config = dict(
    n_experts=256,
    experts_per_token=4,
    d_shared_expert=64,
    activation='swiglu',
    moe_layers=[0, 1, 2, 3, 4, 5, 6, 7],
    routed_scale=8.0,
    balance_loss=0.00218,
    groups_per_token=3,
    lr_router=0.00342,
    vocab_size=7470,
    norm='rmsnorm',
    tie_embeddings=False,
    optimizer='muon_variant',
    beta1=0.95,
    batch_tokens=[65536, 131072, 196608],
)
Below are experts of layer 4 (counted from 0) of a mixture-of-experts language model. Rows are named router (the router's row for the expert), down (a neuron's output weights, with its number) and show model dimensions 0-127. Each number is 128 + 32 x the weight over its row's rms, rounded and kept within 0 to 255. Numbers have three digits each.
After each expert's rows: "raises" lists some tokens whose logits its average output raises strongly, later layers aside. This comes from a sample of Wikipedia text that the model never trained on.

# expert 79
router:101118171131184173134086143127167140145147098180133145211080100165161180157162165119109135171129112141114109158064140138158141155125203117116184087075070098124171150164093129174097143151139174140154085141130106125085162135124107154165110106143135091149148130078121101130078157094127152096151176093094098124115093136101143092181205150181117143146127131152178100153181170082121133084125
down0:139108125131157121125088153154135173109125158155141114134150137160127118098166152079091062108177174155130111100151144097120081109196173108133162140074118070153124105133148178144154115118141115147177075123174065149120115192132112146043089150137141215066081132128071148113210128125127201079118156086123139108115122088143164157136150131138147125144152139111110126090156194154111167121111
down1:170075154151140093124109113149123176179196206163130095160149105145178154095130130101061134115150108142190107105110131136059102151142121105161135055122142125116126130142098121096119094149138120107170155086155120130108067096133102145161160152107126096080169100161104179183121101206155105085088099134141088083071127145117162149138087142100093113144134166130137140063158070153114083140174
down2:085107145167107119092205157137156163103106146123095153101124121117111088158161189136118166068105119167120158132155115164116127118173139139148165067094121122112144079114134138113113185109183177122113166121152186158157167111149150139168120146085129100137182098126081189148121166116134090151123112161093129125131108135163118062129061142072086065165070143147170188120174114183176079123122
down3:147190094173177121113115090107082094122152151169135116134140127062076064133123081182076160182172134147100157066112172124152088093093127124110139135152125134127154134157107112075084115081116140093168134144126172125162103072128102081151139134169165103179120120151149110132123127143111093086161145097148181082107119120123084186142137123138155098166169151153112099154188188160121034151147
down4:134120083104142101164190166098127127120125162062071168158123140136153106144142136170137139143169113188098127093160129134143135123140076142050164084160103121188070169175172116065112124108099157169124119131112096186100130113186154116095138121088136168160121137144116147082174106053154127125136081125110105124156072155159157097124179154125070092056117183126099144143147133146083164094122
down5:101116133135098149112146171108136109076108094133099137190157131158141117165135217146120167127157147083154128174134149110193147127147133080136112122170074162151113182145131123158171134202141135148184096117178125052176123151146080143190111122147124123122157161102123154128128086154141095100088086151117086139116160109107130108147197094104163141043114126086161132070133128159184089149184
down6:157119157135118116138173093136047128138122143141095118161137139146099082058179157165155121080160122143080158150084083104116143076157216155176128117101136188200078134087139150154077144140117148132109121171129095142133121107186123123164126126172126149167129150083129123121041064069113142140088104136196113171121182147118105121115098103120162150114076115136134155105095132073124097114120
down7:103136119169107095192095125111106093141146143104163140177112112058110185056139104187152112102100158148144151180150125141088167063131135114114172114120115090124125109181100121127123147094134085148176130114075124130127125138152125125111107102141090108188131045070155101186109151169064109109115103195090162117084175126169111143134149185180128192122124122132111086167140087129157156086133
down8:054156160068186156135099167144089109148108157172159157133117107132120158117112060134135121179169142114099155140130107175162093114148161089131096162111135124091167120123098167129104088123174094033107118111116176088066126095127098109125127140119143130136152127188155161120154111101129132160125146106105079117160075127193147150135177110118121201108151086097134069067197095112114119092173
down9:091168166134177103083118123130114168160125126111140123123130134123146138112090152125104095148141135104090178107132113119119126154081170104120050138086148148157161171120077201157090104104148123122168195146100168142082081102173163115110144118134117115110108091122088178098123143165115091075108134154120149075107168139117144077160116103154149151022079121188177133165097122153217115173101
down10:052095125115119188088108129104147133192088136124077136109126085129143140116079122114132098127095130153148146213106075155109147086110185101165156137083141150155160106084117175168126134149070114102162138189110160120169111107125095183091134158153138090116132101115212143172134064095183141123112160090144089105111080157119082109114138139125123090132182119125157070091171148163157103173111
down11:195128121123059166109138059132135196168146081122179180167127177103141145116137137159113146168141157122080152153079163113096127124148187088125205105110149137113129128100106129181185163174099158139137135148151080112090148161121136120137115152093154099144151143154113139153130123186127080148153138132193133164058141083124076121206128144107163179175138121104130156184128169130083110150116
raises: ".\" ", "\". ", ". ", "force "

# expert 90
router:126136134192072149154118121080162175091165185139030119116121083151173125131083092119090169077143136133116111160084176142144160112204138122140143177137117083115153169120143131096096088133160142134171131082152188094111066073125196140134103103143144189134158086165148121139173121129096132181164096114137194096106120117124097101116138121149142129103169152118153144188103136086133136126174
down0:150187076116107070115207113129165086156093063149109085137132102142075139086124121125151151127188071112126112106130128093122066149166122153153090102126083136166127134147217114116119115158088067141111119184143119060100089098162162108134177149143160126105134128181095172081113113203154130117130129144167123102179169147105088170104110129158120081150076125123160121108129169115124144111174
down1:098153152187137098116139113133138143148098136109138114108115161164172097201073107127167134126058066168139168099150167186079106163124133159135123141125137088191139173164154068119117174180084145144161110184124110133137131154103116129117134159245108158111166126147111134167116083155133093134163168130112110141124163156185093088133173048153120135126154120173097122105146065147127142142138
down2:095109121075105151073137127122166227115111098139098124152114123124105120161139135151152125145095140137109183111115216198152100162083127164105190074099138184114160080103137104115088125176071168096122146174095088140119091158093078125169086145148086133138116088125117137080143101158134174088122122139101105147113131132105133115068124137187184123163159141160159095108052164156134130121096
down3:136116133146071104172129152097157119147067138090110081171098201143108156096153117147186107099143171193137128148154159136093114158163100115091141142092138144079113164127119153118104122145166138164157155106120136104150104177187161168124135172174098115196102151063144112120130164090096146186126125189130117176099149102196164144081120110153051193135146189109110164116101123169122151109141
down4:114169192116124173119058157146092158140116063148146136104173175154136129145122109109112086116164141126111138141153128084058137076077152151178099138123169076135092153149092160134095103093164109128182148172164147170136140192128146125127159126132169102051101131128148096155073122154153091121146110143061076165094105111172132146140140179097103166091127123102073140070114099100142146185078
down5:133129111110175160088083137132171113206106177022107109066142138079125069113142120130138065097147098145083171102153120142117119163069143144083105146128140103122150154122089110159110125093127101110156137172159091188169148114105113083188112125131144106104092107136148148132115087125161106171135078101119170161195137144160111093092112156101107095128106138104147161170070173165119087109067
down6:184150118163165154100092143081144106165124140092075116184160138138184073128133156132121106125169125171173124086126158178158177127129152181144113103087152152110086129047119121171161137138116196153180101130154078119122128067088136120121113141063158119102064090159220119100101117098148171131131121110113171167151128112173124105128114126167114181176207169114127146119123109137139147147137
down7:102182088116149142121099137125076192123107079091115152116081102128177105070165127106152108140072195113104122126123082131115130113155093111144096131103115128150123071129081112163124087141201108129136153124190173135147067255151147116117115114093170168126135081129128131121134133122164168149111171113130109156115146134158164167119119103104129129120110072207090155161077103114091180113091
down8:112154129146135132102110106136140087101179239091135099101080065120127177168121176078127115138130145183124094176141116125109139056125153119159173143052157098150103128084117124131120108121120188155098094158129131167133140126126148141107097146153060109156145112101098128203161183105151117114079163114120132135107138101085188188080110073100126158128138180131071119091143163153146149104155
down9:177069095127139156071119167150145145136108113126131131115114147097195116191112151091128118112114123134148105144078150104161173103127119093122067148054140076130182145099158088157141113106140082125128090133134111106095121082154151159073105178069149147074111152057162179155195141162084127152122125146112133164170127085073130097181188167164109115137174087148142132168119078078112116110127
down10:156126140139120124150112106137084125155134123084138101126158147225127147177129126168147168164158127125157177157052182176091191133093130130131120164137164105134152081156115194153161095143089184145162163092072142082110169139177149130110168106139145142121081103141072120167158139135150181168122147147171156130173037136120136087122107145173104078146101121114138133166145199145167147115142
down11:076155161095104149133081102158106119089114091123140048114170095093112137070114127158154119166115172089116150121153149089087124107121101093127144130142167191050096163118094101153160145115128104138048139118158126151076116146181098160138132111092113092110173149119137149132148028161163102124085135123143069171111195129115088125065120100094131068116121163113108147137105063135150107150096
raises: "ed", "on", "e", "ow", "s"

# expert 89
router:135103152126082136139074071145132118140114092087174162099081147099071115122123107100129131109157149110207118148147087095107160161154109166105160119161053224129112198103172134172117109104125176089159087186128089090076103163082167109144075152147130146135142100142121113089135137143124086122122174111122127073078102169186114105116137119119091124116150182168121155115130165123174164116175
down7:127127184147154124166159179094110127101116144173101151074116124172152076134070171141108107098118098119146118117147157140146113114115179128153145108084105164084099103114081108115115130175215086120119124120205127135127144132142170050169145127169172128140108101124112099097123127132084100141189122199123163140065176115151136090086133158172152155096201149188141073192154122140127143096119
down8:119136130096153149079095099106163128142103127118134107156109084114075139146100163184103131102110189172081187121156106100133058099143193186163128131103147127119112114103036132151139163130118182066126109120139178149123127104140158094123091044092130085130132157133133125131138059161112120148170078134123072123127130088068146154113133142132122070057110081111083144094110104107133168178101
down9:046177103151097181129150131157104176130070150095111106176114125128133168144155139185134120102178134115127119133146161148073121137166169116128118092203113146140092109075202149145129135161173135166085131095098130127188113187190129106181155128122078165133113099131085147139110110154121129118156082167123107139158130069143134088107120122156138121067106147113145103136105133127099043212085
down10:130138159081050181130117131128109099129088151137035166156167090141065168045112109074169097087105158149144150127136121135122136143137187096096048109155158148135107108136160157120142132200163100083131130171129146158100118136102090154173116073175111155137127163105130129120176139148159140139123132150094071144177103089135083087127146123119152095050124185138150121125164159128100128163150
down11:102159117099112119114167134118161109122112156179138135153147114150182144111168134131080127084133125122164137176041168121180152105186133121133150162135188089166075148166092132184160121081146180107150143157155124143071160128148201051079103172114180122127123105101127096088067151124103157149170143119120141106153163110113183131161082112157109066078114148145116136157157130136068166089152
down12:124174170091123123104157115163103129123147130129085116137120119179082157198154179095168111139128155107108116160123153164173113161154204126165094122125114121187103163157162120127109083136161070143127175144129180130108158155160114111128169164132208115213192116108156126150172075112156177102116125107207104148138052141160143113135150119138181116103148179156126126104111102184130152170139
down13:099146206146135105088087078069145124085141102159068131198109152063189127104139091161072130113143155169112105144091148162166138138136125167083136156118135129228106113130073103106131149183089141177103153085196166098100136122120167091115129176148136156099135139127112149088142099105129109100094178079123119155160099121139152108202142129138092143113140108102132083125095125147161086130170
down14:178127155126105113140113144088132128097214112118171116142099210133127118141112111219160192164180133166147135063142183091123155160161138139098117161113161114179139094153155163135160088135185173111156154108136107131140168127127143098118130148150157097168135155122100131095130094061122130071163124112150186104128091110139125148200160068110091173152132135114119107052111137166120097114073
down15:122086132092121143140064103151156127182220119166075143081162056112179123152147107079126120147137096139162165116206129118141136159100172145148124135177100103074110136097105138137148037123052130145138111095117124140169143105174166091132140137151100115109110114085163133155139126214095142189116097138121142068128151145104122161134134137150121135161109138096124136107134177203112068129138
down16:172163172131108130155158087083111129170109079126145210135151172069172134106114123197181103072058120176063142110164130152091116154157131101136104137109130105079156123174113166108100068168117138089155148171110131152114179142135179150147155134142165124086127128135100113167132144130151108152108087139172120099170140166109102133084119144068090100110058071133164152175164132104077128110130
down17:170148143095095157123127139093139151099100162145163122192131099195073143105139105132113071122170103164069165125147089113146111124119091060122136166070169136146137098219124117142093124118113109095111181156108141119123133126184146154133045118075143088136078115176109222120115129128139169158150145153093156113131135081145136136102117133146142161165050090127110099102092097091128106181101
down18:041138096146102132144161150132068101107111164146121115194155131163172129078141131113172112128073122131093145124135170146171172101066091082128062091129131077129127093140146062152106111150144140131135124142132082146149124199161130120085114106134135046162144101204087146111171107110143117107158155132095064097115169169072113154135139108169125160124113063164140120154103121074132100132176
raises: "as", "von ", "on ", "see"

# expert 78
router:136165164094086076108138103152084163169131155163129107206138156093154128086139118098095075112168090089098115122197088116158103075141156129096106146129079109082101091171128130186172124169102176177163128186070177098146139139114094164152128158142121092120109167083097106155053126115123120100152140096116097094091115140167115133153148133089173125123121194155129103124148089157080168129178
down0:173175129129152128148105125169130128095142192142188114117156131154140107122131094120162171189144149144079076110191135067119160065142105211074159107157111112100139095145128133146130082177140154128178126158116135148117118107146161151107131150109058178197085126117149165114138130143139123095136106084104137153148118132197094116179140053182064189125165146114116145163156176110113136091115
down1:104132097115133126099063105119211118069095156137081119095114165058078121078093075174099135088143134121114128114155100103145142152133130188182127078103123182155134158129106106119137101092112126092075150049137152177121168099132118150165097081124123108104119133144141085142130103136049162166145059151107150147139133112157126153169167099084164095115196130110149083133108134125105136118203
down2:109115138116122115146123110120142176232097129124086161148182143060104112156174146123099079157147168107150104072117154103096160124127182120175184082090130126129174160137135093144153137086177172079104132141116106144161124140131122066125140121157164116131119095076115105082185184134069132073147143124141107155113079117147117137119111157065137194168111127161147188125134180147138128205129
down3:143156180140085140134189115137117146138151085140101144141087176130077171102104081150145116152120145145177096138142121117078067142125057156170153098111125104143116098122103136078163094080101107160195128137146166130149156102145093115110073162095118158188137122174092132188142104158080148132117109167127066185049181085154130141081101117100114177165165138191123157174123111153105125149098
down4:137109067153126171150115147120082152158072080141116124186129092143116141143140130142139119164156165115173144154082164126117093087067120113139122099077028201155123103100183156122153128082073100101175120191143093060202123128128112126122080138104110144094129160127116148166131107141133099124120148133088179115153133171135165104172151144100136104122112097151090167116108162149178094061077
down5:104151119135120096105125072097051139159141138123102131160128103089118087135142126125115079100109134068101171101138079072114122172121121149066122128140152086089090083166115121138160140124194155132112138161091179122143092132089155112142126138107157146131078153076115111255113129146146124124128128142120127059105201110101164101136163088141147156178138164121118073125146123132174147103109
down6:143074120089116149123075099167108122121145106111133113132091148163184135174178153160117119106091138118121063082186095084072151107109137103099195128134089148149124130141109110105088186119141144182167144097164116159108147083106118183132149149158138096170094144066064137145125157166095134053114075117150163148124137180163132203132107101155128090093161101153103091126127089092063137168099
down7:104168182065097120100129108052117140176090127163144112095087073102131077131149170112160145158122151100122132106083124125104140089116134089145117108114130096124089085182139158132087083161093171168104176189141116125148143075167105131196129130166103116084177153130132147094094135124109076110095123098118085162151148185099171155128176160100138134207099103100139101170058095117111074117141
down8:138069100085154114107125146167139128025136136117156094187126097118179136136153150070076146180139137145108126167139149158118104114156137122119121133120078132092105127162133121129107162186124162180119120211165105126102083140195131123144144141088113128076122143182104110158085117068145107182155083140156175080146146141118103181094205132134110142138121195139135151112090068145155176108151
down9:112174122135140119135172048164152120161183101131106124117142137093128164129107019063171124149133145106143161144126126133175099189092094169158140188075129147067147157120150105136142130080163090150087129115107124142164115174154146193111094092079158102134087158125137106136076139147056142148140149132144133114157142102129149157178108161146156165103151107111156133145162140111110194182199
down10:135166115177175135114148126123163109103167178170132085092155100166135107152141189097180146179166109116125092152126076160155136109156109175167161147233100098160117164122045123121125105169096171141133071113149089111132093137171073154113106149145087144168142123160107133149145134094131181153147147112129139126144137167173166108119112125202131134215146101124189097170109108090158147134127
down11:112098184131142169152105063074110089165165136113118076127156160113102126112089115083119146104130084117115132120066108107105112158112056117184125114122144102105079211092148159130080092164074180119153120112133150199168112154138108112182102129124099116185099073137121148154089175113140123145165117115126089148119167104095164117138094088107125156122072141103211090138153158161172170100161
raises: "202", "199", "200", "present ", "198", "201"

# expert 182
router:130100147197158159135115172126115132124079105124113134155109092145108162139103096148106161107075134109129136156100121181153094194068116147081155100093146154129128153101153104148138102126182129135140171119160137135169142116148150124074076133163160149151130079148167082177144091155092072170083120092161156133096059147136103117066117077083112077130169078177187082162177195116102160149133
down0:087172120154198098151158110116139115153150116146107111121140066134049186104169151113146125112147147175084077112139178118108139158163156189117094109142140160189115150163138109168115109091201093169087068143115074165103137081134122125132142130130185196115156181130140082100168162120109136139160121138166149117167137060160161058083145154139122187096122144129145145114160178117127108145132
down1:106103140153053094114150104060206094102159170124078119039144161141115144168131133134129139062117132118132146115154129143093093138155163147178161152097100150167119075167103123104114122065144160070100143115077110118136120152138136131146121115051174123171138130110226099164152143090185137115102140147157137115149195129082128132145093124136122138071108091187120170131145095144158129103117
down2:142121116104096084072096076081129118165092082164104092165174112078180145138129124149129138140133137101124142151127149092160106075151099148197141074163110117101140125144130111089092168122175147115120123116096121125180152084100097229095109149164137132073118145131105139115182138168145113120109134114194089118117153134130150088103152138079125205120101073153090055180108099125127124196178
down3:110127171114093115124125093163118143081143139147097088102104114161082135087098082134115143107166173054131160086164131168159153236092122123110101122133137180130121103167196084157113158216143119089073123103133121176127158121160117130131126113112140139083130141133146079078150127099040154139092145155122090148099091124164124094122171134099123151139136193128092108173089137172159109112069
down4:105124121075108122115164161161117042165202085122163133127102112090129114127072140161069110151141191134143177136084155114112159138109077046136110145154163124134177074141104111135148140110146107125146134180169139134152102183103140068152125132109148124171138145128137138071175188071137080113124110200104078136094131129153125146110078116088129124114113182166119129169098118101167080084171
down5:161123169127058154167163122131138124153146111158135132126133141128130163200200143121105110097193144128092145189165041155124133156171087180081106083122102145111101113106109176116123123174111074094121127135139128143118138138172096099137149130096164151064106141185175149166059208128088110164147120145128138185147118151111128164157166121107082190130104175116189145119119113086104127103148
down6:139075061120065130115186145110153085176150184090153131070116181072063165128120166143121170138115124142109097110098097127084126096142130135147090123154126145135158151136133115115139187123106104060108140113202094129135107151112095163175134079120108080141079116080127103131125086169134155116176150174121108079061100112147117098133087128140087142044108082164131069164109148098149115120131
down7:094121157173171122111161147173127146116151206159160123198108078054147144035140125074138185109146168081137089152109046089139102141159107107138121153181141163124160112152099181138129151147140124078093125113138135123096105143161150129114113130072133117127033132123119148141119090118132148081090135095127152147085094124102151084081095116067153095069125137147125119126119173113161136172130
down8:126138118101147140127134121166152121109163158149135109117163153194134101062179190119147186083168145130132175151122127108115122104111116095122148094085142144093147120081120134104163124129180099165074131240097145041108166136118112145171170167099149147127093161140164132110137123182158159165166141120079142146149118133153148161159159138119195103169176099172116111106197169075162154147152
down9:154092100073202182145098125131134112068133091103151159172096027145165089171110140167163178172094151122137084125115084043171104107107139127129124130158165112175126090150117105145105166119124129108103118079133118105117093151129144125141107128079141101109132080159152129110104152236081188140148137143080113068127147127090111086092103131135107124098106144126158146130183130106166104165132
down10:092088094148152080076072112139154104179084190096135102116134117129069100172127112145175169130116097149096156152100080143124135182130133148103115112139137153103125131113131102137115114199153030058132129122152135074116112159129133097103078108164116110119136148087135147136134149174173134111131181151176176076137113080057131121118094144126112179089153128166140164176155083117076147191092
down11:100123095087062107140088155098127108085094142124107170069119162133151106143138126108116137102078129106127068146085160152099133172149106153154129066122053104153163114136147186149098134092098105135152106238136137163128145165095093098136128068155126160152194099112157147127101184121142133135071107098165113109111095114110146098118134148217130087149190130071162106141107145132094102140177
raises: "ides ", "ons ", "ide ", "ety", "ons", "ida "

# expert 101
router:114060102154155107110138129130084158079156140094154127142117094111059117139117134128130152094126124099095151153115080107121185091167137103120131085163145133092102094163125129080125129136112178102169140152139164120146106126098097146155139167053108108128112159150121070194150077170098103136126060086152161058124171161178115178135113155150160112102138123135174064050178078136111069111178
down0:101159149163154106117140095059181077119135131112167061117106144137096135111143174108128140159106148082145138098116131098078217153154144150158149104146150124113166135121149125079107128123128155119118197101103121121128117132103059182162154154114148181081111107119120144158191113168121127138063131111142180065180145105047091102099125131110085149102168156137087114134176123042119162081119
down1:128094192084152162108113137119161140084143064142129085142074103092143167162141066075175070166160109153096117125160151118162097175152149171150143110136109091147116174139143141166152120141167163158128127125178115152072114142102158060135070096106128196157197117169095141105086117126133136127093187151147104080107124172152137141134152122152108155094118155143111080140093202131128101102054
down2:063108144112142155146168094125081146106120220146077171136086107116151128158163075132117189164156161097142163171163106126163110127157095095139165140143146131105100150050175149138131157156115114129159165147107094098128110109119137100122147133122088185109093156114177141141157190156160165082063122109087103191124171052083106111174141120125176138129124107149121093083153196110110112122090
down3:123087143078149152112144117128136107101149130170122097142177080153108106136138214093146079132118083146096071095109154160123162161110136107123093148179109104121153156154134118168109163116144159108126049127134149138096113170155095163100125125143096098167123123158167117135092113083093138050173098154167184187130080113150056098063119084141112153064159105176131113137108107090119109213126
down4:110127089168149138129136104119131114107126079101183177086126152164151099096176101137169100113168100172171180127104152073156091157091142092208154069121113144110097149139101125134081168136113099100137114120150121134107109108117060136121197119064117120159122148191104158177151113092097094110081051104063149110178114128112141115139127143177127161158144085098083192127096100142116078111161
down5:137109184107152116146096114110102154075072064078162113088052134153140141104082121123102097092128089139187159126141134073173141168109063090075151136100091157091131119140099182147129090098092114138102139141158137090159097159130165158149125144142084190170091131101094131159160130140114149070116115086091084155123172118158131134105132167107134129113151100073176097112083194174129065102156
down6:187086118104118144149147138168088093075114186084112091106120109158130170122138140168199110109123168150153068102136108106102151115145114155166063127067124123165113050158129167092120100133071143115099132127111151135097150149115135129200133050200127131155052167113098115145109128105150114165086147106136136098103121149098105194111122169132115104141129102130070064075106095086126116170113
down7:110145133099085168138139134109096139117100122097117113066144119098152138085109099100153128107155136167103225118166128168126095093140086123107161172090109101143070099091192078151159118095130140104168100181122120134089119044093082128120125189127098156184106081149175152126113164094079158119113138119179052140129158141160134123153147118127119065163151098143056108140144130172117188092122
down8:155139073155110140123111140124097134145106159156172129153134176168111113098156118188137073129114082105137131130132174097092165121141126175109103149139195095159182133137089137126080159163131176096100161123169111162077114100163074077104126130096173109143140145201073098095191138124149146087110116148148183141144210109086101188088102113192135109144107144156126153097075183148136175159141
down9:138081106162091143152127119133097148147157119165133106131107106122118125187161132092069136142160170145135195131195128176173160162100137130163174170098103148147138118136102147155143060102093122183123140166162070092098096127142087118160152098137223170113108178107118193183141094189132152080134124135088134187113207115078164133120133130090118144140122095157174170150138160108160125098132
down10:195117167178114151135094161088141133110128148059140092102098081147048100141082144110107175171134153148106089098136149158194128149151083097132150126151099128115104189108077099105129103131080089144108085063130095126118105084088087145169127094116110090130152149120105087137129066072134170111151054128144132114195117126126101078118105122110112129093116096083126102089042100124147093120139
down11:093119076171149092139114108111083109109118109082171158084125152099167135120170105183175134082112144126167156145154124144090086083137128095112159157126144169143146112124164139072140100148153097184094077098115167129166083068116147106073072116164113140221101114129208149139137159123096089088120136127113120161211171096110181185112109151123139093181148140156117146161106120115136129123072
raises: "Result ", "Total ", "each ", "| "

# expert 207
router:157136139102129154079180115135078110143138109136147098159111174112122172086112153140109070063151113132096169131118084093122191075162092110126055123116029101109095150180119147156159126130113177112139125168097161120130121133094103156153091157131024102113098121116084103143125084129114150165097084136142113154112150172182161139171120192106123122132153176148133115088161066149074136128141
down0:122096101086132169117133180129132145099118093116093080158065128155142161129113096114146139113143131156176077097071142099147161107150118091151090102126149148122130175166111153147106208035150049063114176128152101182164084135147138110067156071139165146126140101100091103136078112143103141137146109123186182143088128132120092123194102154171127094149132123103119171145090175146071124147112
down1:133153115200140086093058119107137169139115148139141118117106099113172123106113118126180101216118131063106146090084145084126153159110155193162163125111126215158108111160168116090131187174120077123092142065124117129135066117158170117084184139123102121150132131125160131090117087130155149075153193149095131132149077091149135188109144090129130111134145079122113126176172107107078100144118
down2:129127140185188121143143123143073150117092174117093084062109085141178145094078109134180148066095153101138063177118145124167152112106077175179175157181098124092148193153075176142086145147117122136154075117108090089138155124135086109134156118186070162159188114122112088138105131128169137092162112145091195172142127168118182088105152136105141158139093126142132145142130138129139098138135
down3:102137173162119164134164116153160099095125198135117126152133130103149126149119082131131114103069081145119111149206020101106136119152125125098117140169145118161088060143102202196093093137118115143112122065100083128123142086116124135157146152130114170104187118088100162167094147098069104099101152164065100167090183139124120160131151147130124126140092119074111136107139075084139134066149
down4:100096080128163090107093097134111142106140138118098093108193124126110032117142163119135158157139084149157113151120134133120142156135090199108085129151120164126151130103073139189088153138054146189141137152124161141107158109196176153087123162164164118082143130128136119023103110114177167123127112133079160152189087119119153138152118082120118148115120157144129162135101201079106105106181
down5:128123136110149167065140130062128091132159118137177154102097065159096090122122081072085121127135109124157137180155127156159064106205135122127179114124137143076170121098101122123123142201108118142076127162142102163132114118139135115156089143098112138148096149129124069125158145143111106166236143152162119099208089105033119121155138104126150167133106077169161134177119132091121118151117
down6:117129157155166095141130133103093050118119109137125100150157155217082136168159122175112082094170191092154122121099186131093133187076122074075133064111096102133150167150160174176101155095107190140112091113126120102127133141134096119188148157121136119121121107157099114176176106148128152141193121173107125103166176085132106142139095147110078101146147112121132159143110114143169210098083
down7:178151097148147147102148117090149092113143108071145129198119106143097114119145111150096109153134091128101140103104201135122093126067123177127088129165176120154167104196095129090095061204158061169111119154122142125106103135096132131222139181140101127147107112112105170140108160118156089165131131100130114131121090154100129088168069127160158168097192162106150073148099081089128109084099
down8:085103099150145169120097142091081106129117161169158110085115101171087086107091074136144194149163173120171115102103116142170164114069136109131097153124115178167204126138103132095074145083108115101168174121157106131164162120136133127140087130115146162125104129126109047031106137156113061170073115132112175135152117147132074102179112091134146190107138071136135114133158153094106095146098
down9:132093141110111129142159129122154098089056135113087161157169147153174149078131094128141121122109119129101116071144099186184135147166077105138137142161148165129190177163101145164179119126123141144144112192157102113111108142107116167119123145189088106143208116094140122102108130161099195076154157088113118163170071163155148108168123140182160089160140116174111150156199145058134194126113
down10:167140119117114077155115121154102133149121158148169119198056128055096111147096154117111117101161126159140156091140092115162167153094119116116211110120131095109135135136170106091136177131179188136173127144178147131132161128142124132117127122082176087132096102128110065227074143103118137131121156091165150122148199053141113078142119140117130117138123078110126110164193171135097085166082
down11:121092172118182144184098176146079128095137081131087095118152151139090122119172119148115169103137130149095128119128098145130097111114151130161142088115138104162138075183181103104104175088085139130117057159110108148100053157200155107074128081123158153138138108198137133121056146074104220122098142118157135132101084150059134125110108098157124123132082140111138074094105166136143184122148
raises: "0", "1", "2", "9", "8", "0 "

# expert 127
router:140133107100182144101095124109094133123096080150186168101108119100185186125127092140139189129082084097146147122131120128127141067123070119114157091100120128184131137091149128155108103131118103105151152189158182126138111117185183120143140117130104128150098051157130099193132077175113063157140124084093121130058086173159119157077182114102172152076127194179131106105110121144089138128149
down0:038156099148120132153124118158122101148114110133122135161143045130037152095154093136129123138170136188083103117152111126113111169164101151198127186172146175134142149156155156162145084103122084092163143092127122130136095106162152157216152140087141151119074063086091181128089120129092164106106153126135177170132142151098170107129122112138149151106165109115155165123085120098158165186166
down1:145139099135119113134147097121188150099156185154085147139152161120166105136197172131159107106126121140118137144170159114165120155133150104136178139104078126072166128100094127123137129141095075155150113127141195040161109133093175153084132106091146188142161103130150104128081151119115216163143132187129146148103142164137148151114166171197100117182085096114114074152080119185117196162151
down2:109123065166058122117117099119158102123144148151121139137133130155143167073130144073150104137160110090165088129082134051185157130138075109132104126180111103130137106122186177119187152186161133113101166131084140133134150095079170118102149119133088139113185170145068134080114158135098175102075125182170121184136120096122131170209133105124184168078146126161148122166099090090150152140135
down3:081111165157140165165113103121154054090123160141148095110164132124201075123154102145107091094133172171129120138134068164097145139085120185156133129118086171126079110143148066165116135139154103169091117130120181164154123187115147106090130114116164176087082153061106214094145102165120150123124105139084143133104153156140186160136154143102151119075164114187087121131145088121146196152153
down4:180138151190120177123173123090166107118139150125099125099182184150102090124084172096099132143153086096116164095171137112111219110128096059147142154148189162140078095145161121093152129164086160127158134132110142074151170157125110118082125161135134135124065037129219115117126082143095150088125077103156115132185081114112120124150136135124193115150117140163100139137156141099140109107145
down5:099138170153100066155099155105160152149106206094110134170080104129056099135133158105106141116074142119126129110149138140149063102190097151135159116159117088087149115119166137170142150146080110103163105118147176188100138092123208094168106145081141105139121061168171154134084114137111069184158082129136150133088164077103156099116085169151111133163051141145162140107115126149097152122144
down6:063132090160078101134133091094113165113127137170156172103151133176145175121140168094176128153104108108079132129143144120117053084137121127124112171177106112159076181083157149055136050120120160118112071057120153105064175137167151108170097129049139166152180145161107090171077130094102127158157155110131144171132091107107172131184165133143112102144121097139143146128102142117148130136138
down7:116112137133089164137168129052153109132141183183091122133141112169184077141131141166111108039117129122172158119068157084138158121133088158123138090190140134112097133158160127159135114139129124152179184112147126156146131120161085172137111149110168069181140095141165078123156179142112104119140130121163094167153145191067159070085074094107123134082099143166097131142106138174102157138056
down8:096147125120166139113132143145162142145133103063117174202107122099125123104108173127122142124062146169082049149128124147133107112087147089125072122145111087144093085135091137140153133083176097180163199136119124115138115185093176100108124093131156087150132121161189116030103201155146163135113156094128163080174114162129151107142079127143143137143165086079093102172108106155172111140097
down9:075112104135085120100163103089166182131115068098151064127095141158115106122115151118113101135108182138137112086115172077202126129113139132112110057138081072130163147097151099144100109097147145147095092117085078103118098116140064175109154193113148129082130162083137109170145130164105175073165091105108149081095145155132088084099146124149165145106168190147082068133117171098131163148160
down10:186105111103143097118124102155211141088133170144108118127120126099101129083122154083170133163156162161132152171074117163106114068178151175161163154103131170110167194150123126096108103167084120113141107093148131158118092116082134161128195139136143083122143156124145139217079125104123098160125160139131099169082187062142158153125136090136117108080159056152149193157105133133093092102160
down11:134115116042069094117140128119158118149107085152081132096109120145067164145104156176099055119180107157130139133103089152146088119181155128111111110141060121111130168169105087112114126098113178078118202097208152122076164179133117133138138134118139172109149146162085139148124130159145164132097126129134102116105086180140177147118150119137114068096094106098173145140136205128134212134095
raises: "ed", "od", "est", "el", "u", "l"